Weights of a small mixture-of-experts language model, trained from scratch on English Wikipedia: a softmax router.
Below are experts of layer 4 (counted from 0) of a mixture-of-experts language model. Rows are named router (the router's row for the expert), up (a neuron's input weights, with its number) and show model dimensions 128-191. Each number is 128 + 24 x the weight over its row's rms, rounded and kept within 0 to 255. Numbers have three digits each.
After each expert's rows: "gets" lists some tokens that make up at least twice as much of what it gets as of all text. This comes from a sample of Wikipedia text that the model never trained on. Tokens count by the router's weight.

# expert 1
router:136149078135098133126134091120109134147131143107155128110127113084122165128115118126113106123117161111134146129113131131114135092111092149140120128151108142119123136191152117141086113123129149
up0:040134083094133084145074113143100110168108120117158110108124153103117106146096131114109137087124129135118145135077099152148118128101153128118124128144140115123097133138093120134141140119070143
up1:130147127093127191124144085094103118124130128104128107145076120154140169093136196106136127130171125093108088120077128129100163084147070103076118105118159154145108153161110142109137134112108123
up2:118125110111177108117104123103118148146099171148072143129125129120147106102140144092140157122091128084114132141136116146108106121169079127190118107107106068119132179106115175137118150114182155
up3:115125117105138114146143182147139138133154123127143141123093126155131121082112164145126145138112110102122132106117165131094147166116112137158108139163160109145139121122115134117136156135163123
up4:136112080107146145110088133144167100102138132106115135151088106103106137144134109120145122149107126141133140137136104157109113128173162145135128126151104129113158108142120124137087120160172133
up5:118107121098108122126140125114110159110129131100123147153140156084180105177158111133105142116125136122152135139136140121111162089123092141152141152099114128148128135136112114149105109145164070
up6:111085128126111100122119150147117131121129127075110125137111133109088063104165147126163113109152102141107150118144079095117164164116116106094110072162151153121139093129118148107129104177079097
up7:105122147123156078156100090114132124129136169129099109149114161118110099092140136117138081133112127134158160090127093137072097100144152134136087122139121119121122112126083146153116125115126110
up8:099120154121154098104113112104154078096150086136157128117117136176125133104155146120128124121118129106077128089131117138152126108129127107143159109124121124106162129120099136100152141110124166
up9:148155111153111123158165105109121158143143098111053151140142194145127132145103153110117145137112122136108122156113124137094134122136131110138128193161151156111122115146121110129162140095120140
up10:135142181082116104127138108148126165132092130150108101150167172123149146125125075091147094108117108101110159151144098162128134099137081147140143102146120141127100123126102085119136112131163168
up11:164102128129134095104167144140104075111114130173128142140149122126128106108126153144140152157153113123137092185088111121092168116128146129108112139141133110108146114089114140120193110123134098
up12:194134158131142166095149130149167119127112132137110166128108148098122152103148155149117157134121152151119135152113117132089157161111127179142117134098137112146125108098162104071137096106142150
up13:206127132140117133182117121123149144108109082112111117136137145105110098089123106121127098125111096114140112167124100121085136122124155131140154094091149111147102148115109136139100169131109133
up14:121112097144189096137126111179115143127123149108125109130081163138120126161171105124157118163142160179145141122102117143132134135117136156158171107175124111173107111155092123147091140127131132
gets: ",", " October", " June", " May", " July", " August"

# expert 55
router:109132112093118115103127114134158086110057118124122177112150118107123188140092122094157132140138114147118141151077155167119131174115088163116105119117078141119159121125162137147162109138120114
up0:163127117100170135131116097127088101135164165123135146116153137135079115148143151159117129130096070115126127100155175169158105158140140140107127115087148130088108149121094127105129142098135152
up1:100142152103107178107133087117115134141146111105122134125120164159114135153104072166142113141114103086124138095063148105132174143133074146111155113132144135120123128114146127137076134155142100
up2:103159141113144136138104146104102126107129170146115137128085192181122137077139133149146126119136135148121151158123118108152102112132150125125129107119099141158115114082145160136132102172135126
up3:096119091163114112098120138154118147166146144144135151136109120144093131115145099115102140123129115128096095149113129092131136104149156135125129160155105116125164119138137123155096122139177118
up4:136149110180125165181150110117127180148126104150077087123128092107147156150120145103130099122116142112144157130136168161138119099163159110159098101145127111108125116144116081106172158154127147
up5:133139130125162115116154132152135153148170112153106144109142161136121126116128135148102128140084116110101099117123107102081093144122095124135115115093116140135129173108131166113107128137152140
up6:129072140119108139108156126138103140128097120114133105167145146144130141133135172066117113100125126126080120126095099133110129164134128118115157128112122104151110112107175128111117110163128091
up7:102113133167106114114121092101126110141113155168143070150158111179150139165135081133118127121086168125102131169162165127118103150096154108142095116152132081109110122145120141161132152151168128
up8:133080107084114154119118152174168141117152101091128102120120142129140122164140077139140134115146088081089154141112081143148144176136128121093124120177079113144107097135078119108147134110158127
up9:099124125135128110112120118160138128127138068127130157127158118155116082135145127113141121127077113114106141117125130134104165123108133146127138117108113131127079118160181136116086137171107172
up10:133138120136171217145116155139107100147119085138116105148124120137129190178119088148099093154128146132144175183136121149137120120193122131138104147100156129101106144148133117160155098114169126
up11:129122122131103149123168168159138116164141107138148146145141135086133132161137168101113114116105115152119139150116153092116095115130127106124155155162109115135109130135133154156114117134105091
up12:138118119168105074121086124126155136117150111118140168100108081138092134165142119126178115106138121152131168154126133137157137120102103152122108133110139085160118111095100107117119090097158172
up13:061135108094143123126121089117147112112147098173141119146062145110184132118142107199111159116121159149118158096140097104118153103138108103123131135098138113142121121115096199118116117136103143
up14:125123122134152114119121170126162091157185034097157134128140151109119119099134096116155119120165129117115138112131139131135112121151119128130130088191140112115104160111167115126145157162100140
gets: " (", "(", "s", "1", "born", "S"

# expert 26
router:120119136107072122103140159137114102125114151133147113118123103122132151105117129105122097086108136144112168099122124149137109147128098147151137179127072172143103154159166126155143110101106134
up0:152151118120149142185133103112093152108141115138146122130119110104143108133077120156130099184136164150147116087120134126140130124154119126188096111159111147132135117120139099110096101119135123
up1:092104112128118162157132150151122146101124133130144115133127135143204077145146134127126158117132136103090145156105170151139133138131144132099161085115117107114099182106117174067105129089154115
up2:129136091113139068120113126128126125134137196080184107097103129146129119126161116117154117133129149112159100192123144118144119147129110118140118143119125096145111093127080117109142155166110125
up3:103164141126138126107134111091114114105123157135096145156131133119111127108108145152105147095091107133117121118134131132132079110127148127119154110115115127108165066124101161127137145125136121
up4:136099065151098139138144104127131098121150151163140117140106144111126100108140117116126128122140134129120139121135136133162124148139128100121132135149156127125128148089155115120152110133135122
up5:095108129105153128114166155129136114149100121076128167099119179191122118130149142155109130142100114157099072104150162099133111144100105140126162148119165108129172106133105149109102136077157126
up6:138109148176084132118140156125114147158139148121110098135104106105123159138086147133127130144132134122086171160140122159155122148129148141149119141119147149130186127119150145140147144160115154
up7:079109119132117117118091130139140123193127126144154123155141129147147168132161136134162121102113138133109100117117125129130127111178148117149158085119119100143070130154111114142141121108129137
up8:086120137111157125102119153156166151128148139104104113114099128171137088109170119146102127112139117126150102162087111143144102097082081149156107128132118137076151120120121176149121102136165102
up9:102124119141105188119124128118127163154130138155098119112123156186123164143133138115128139153123136096152116127119099106150081108144154117110046076119130154155146147109141148144111090138133120
up10:138113103104148179121100106125161151169104155154108097114129101142145151154164150114079135169154132142082090129113106132144080136171148135156103148138159151144116094119113124128118085137139140
up11:143122166109125143107136126152097141117121104118135101154150142173155126120064140101114113118125071120118125118136068139151121124155135152082145123124135119117144166179116130127145106140115177
up12:112142186116121109175066100135137133078098111095095136137133140141125101114124114166163143129162106146147083158124166138158096128138098083161151110155117155090152094095150149131133121105132103
up13:181085120143123161121134084149111176169089127147136162108147153181127158100131125147124106112131157118121100118155126083172098126146133134120124101128100115134120157140134140126129111136106112
up14:135157157108128138127112121116161125107109129122126112131116127157098125129112141133084171140120135124165128160135103143156195112155095167150125094117136200152135136128153091092107108114148095
gets: " |", ";", " —;", "%;", ");", "idae"

# expert 36
router:138113078134088126158125150156135150154101135141120149108130053120148187111103117122156122129126111128158113145126137092119132166117133144131110170088119107178150108103166124150112109132133139
up0:125161152147129118145133121125090159125122116136105126106141158117121122111116125130135168109143155157133119117102135107115074152140116104147117147135127127104127113145146103133110117124189176
up1:128135100104099116155095095110070134107112116132134105154161100083100124104089117114167138148201119154121129100126159127135086154120136136119173153173105102102158119098135138139125152128140088
up2:186105097159134131153107165107170107138115152120152103131153141098092148123114113140125130115122080175169157137105107129167111151143137128123131155115141140127162104138140122140142138170084110
up3:107096071207163139145153100096101114107133136147124130125107131132120108120146131124131132157142107133123109116117131104164063131141154146138100114159117161089126147120162134153120146149178134
up4:136177097089127115122170149143166152137147105126092157114124124143102144131155148093120110158140115165160113095115112091127149116111110128125152070137125128133124122112140105127125117177134126
up5:157126195134139143132147164132149111120132122128104136142122164107126113135089130146124121172146091134129143123143114156129100130130121126124085120142099137125155112114118121143117176164140146
up6:094124112163122164140139119152152155144150120123136118142144158103151126110134108149114146119125111143096119114108122105178140119134048135097158094151119133130150140094125138135126113103113145
up7:138128134157104162149132150136102134167140114166143147118127114120141147144207126156159139138107105142153128113128114124114155101173137133179122125139142175192094152130101131109126147152117126
up8:139116116162091100125061113132076158128116171129099145130137124156142111115150127140127108144084130121107118163158119132174116111138103120085146105141108102129143144124099146130106120162139133
up9:094134132129183118155105124118130116115103141161166110144114162071132122120136115140139161185124106161165114113117089089125127159109109102122106106116123131128089121123114168128105122141153113
up10:113119138116114123167105111098110146165141129184110083127139165154129112115084128160145130107164116157126132098152155100138115126139109208130156128150132116127122117137168152125106101134161122
up11:118148123133135134124133128157100141099173100143103165134119100147077152126079104098130145133145158138102112105159107114125140136129126150131133150110093134076137139095162124118142140149141105
up12:105100124135112110145070081122085149120134173114119125093125111142118086103120094192176157171108127157158131143196142105145113138131131170110114132121154139119137134116154096107136131128136085
up13:118137152124102144123099113154177105123133118078128131118120111158094141141131112131153152145160141108126123165103117143111136143187141138123158099163100109118170143104157134151161124111144081
up14:140109146095114157164108111078123134109145140165162102109069131122128157095155183146170125138114144152145140121111119120133122077129128129107094132120103185162112121087090127107127135123126153
gets: " by", " to", " through", " out", " can", " a"

# expert 47
router:165096108109108121145151147150132126150121150132155150115144142099088082066127115099101123148133130172147126132163163157124136174153136122137144107160078148137119147120103100119082116093108126
up0:136130073106112122152079107097063113158140131133106129106117105143119117185153130169158123155153118121108084136135112147108117118117127124146125102156120146115126102092115167104097130164109145
up1:130129124148120149086198146122106123154149127166137124083118102131103116187129125137140125149132154094146109141139130093121136154129098134161132132140101129145151084106081156121110134121107135
up2:160170166110116090117117115121154118127110108127142153099136096149148126130157126093103107132127100076069170100146089095150104104110125110133130123146115081099105086140146138153133142162109118
up3:133135137128111126106141129123137078127100130106101201090098146134100166103158137141154109122112139170117109134120135176137120108114106119162095129113164162147154090110175155115132136144149105
up4:162139121141152127123137142115133114124142122112102128137157122138065132113109145134098145157118125119137133135142149130122169124143082133131156153082127087138149128106150152109111115135147082
up5:144078119123169124118127126160156105110134106146132114126140126135131105129141104128155153143171113136154124174161138131120147120084098110107135085122076140152114110134117124118170117122104119
up6:137138131104122142130109075142107102126143124180133128125128145115124115107087119134168155107155091124170121107154110096114115112130081094145151112102084138087105099137131105117130129084185168
up7:128129149115154087109104155146170153134177090138091125123137142125119133102072104116126127130164150117114152165115145121107135125152126123055136147171090167136162147102145131141146111152137113
up8:139137109137098082127163127124109179120137151098185096130153116093126143128175101127103117113178152106108176122073105151119103173161113099142145127101089106153116127156140145082119149161132143
up9:106139116084125109095115079132120155190144121124124112123130122136172119128133141096143154178120131120136065166136136090105102103158163153111128160145148152139133119118135127139124154154156128
up10:112121070104095160141151120111130109146161112079112141119128138142154099109173131157084133105088135137162140120136096132086164106112124056144145100093134175100140156096144146171111103121153126
up11:142103100150138117127140128123151126157187175133101129186127159167120147160163126122151099140165100131082125154130144101096126158136145149121113126130095137124160150101106126116114130186155110
up12:082116069144108097068121127078121127114120135133129132140105111132098163138117128146105167146143127132140128161108151140144129133131125141148107130142149141152083128133127153167118121143110110
up13:116125119093112145117119133139162138142114109141135157166141173124162137125144099113139134125116132111097120130101109140113126098122123063139144078148129115143157176128104136143138073134143157
up14:119074167136095099145143132140139089135134140118117135121132153157109106089157115115137112111151072130109094125132165097130139113080132095138130135129126129120143128073083124145108149110159127
gets: " for", " as", " with", " on", " of", " in"

# expert 52
router:118118078124121104150143090121110121148118123115136174171146099156134110109114120120123124114139174129144127120182146126109110142154160101162173107139184160141150143138131131137105121101095113
up0:129106147120126124104121176116155174181147122109082114126139145132161097162140124087114134142126139107146102092149112130100165128184084128169168121118109118123142153068151121117129183113111128
up1:138111111118158141112153149144115132135108148139150154136072131175127143121128117118159106119094110114099131130112135104168146115115138149129110153105169158162156114108123112120115124147093135
up2:154141119141151158107108177098158113142136102115149115129129108147101088114097130150134068195103168119136128132141124147128121154125114156082103123110121112121118075135136132106189132117110123
up3:151141098106125099155145128127164119122163129090106167139076102132109135150093125140140118145077126114096147144138163161126088115141119147143123136162100147112112111115117150113141140125106153
up4:127147152146133120139131112144180157115142113118127144132119113104106101092096135117099117152135110154105118098166179171167158125145112143095128145120155117102163174098150114070121153099177139
up5:143133141087085121143139084116140123114138133125148139133102139166125131127135149087143133151115102157127133183140130157135050159077095083135169096175130100125140082142106146131126160151149117
up6:107119094176122135132151166087117145159126159126108084143123109146097171117100125144120151091128123119124130130101115138149107168154131147159142125144147130154158144071109106139096117126159143
up7:121159138106125138102127133181142131152136118086176135095106144183157117111148116120135114104140119094087134152080118139140128155135168089129144140148087121126112147144149138160148111110110141
up8:157131121137134146181104181130109142130111146103113104164153150123103129119188113170129153139109159178122155099131113118126131142148131111145125085137061144128141132099160123155137115095126107
up9:142153138131084107119111104110136147136126109163112079093100129117139180088139117071134162137140135146161146145134129118111097111110121097112092129129118081096072109138128155139128109164101141
up10:170084097095130133144111114180087110116106158127143107142106120129132169148160108142108151147161131146100184135113119136114100126107115139095159101147075132105105134120176113110118112175153155
up11:106104105114135120109159083128171140148138110137140122131156079149153104106118155111126138155117157114093139131103117144126132128134167103153176136089114123116131118157145088151149089137124144
up12:131142147092127143114124149188159106089144164134098098128131149109134094129115098130144146151136106132103167111127152106108161084139083130122123127067182155142085131146126135155077120141180168
up13:145132148151150094130142113065095076163122116155136131168148102089109095141137129136118136100166117068144149147127146120113093136123133125146123151117099121134098132133146111084136110141131135
up14:147143139134096148072133171141098106154105148104126164085102136109139130115114147135109129204106130146117135146109121109144106134179123135116109083136129137148173115113131126100115121193110121
gets: " in", " at", " on", " to", " In", "In"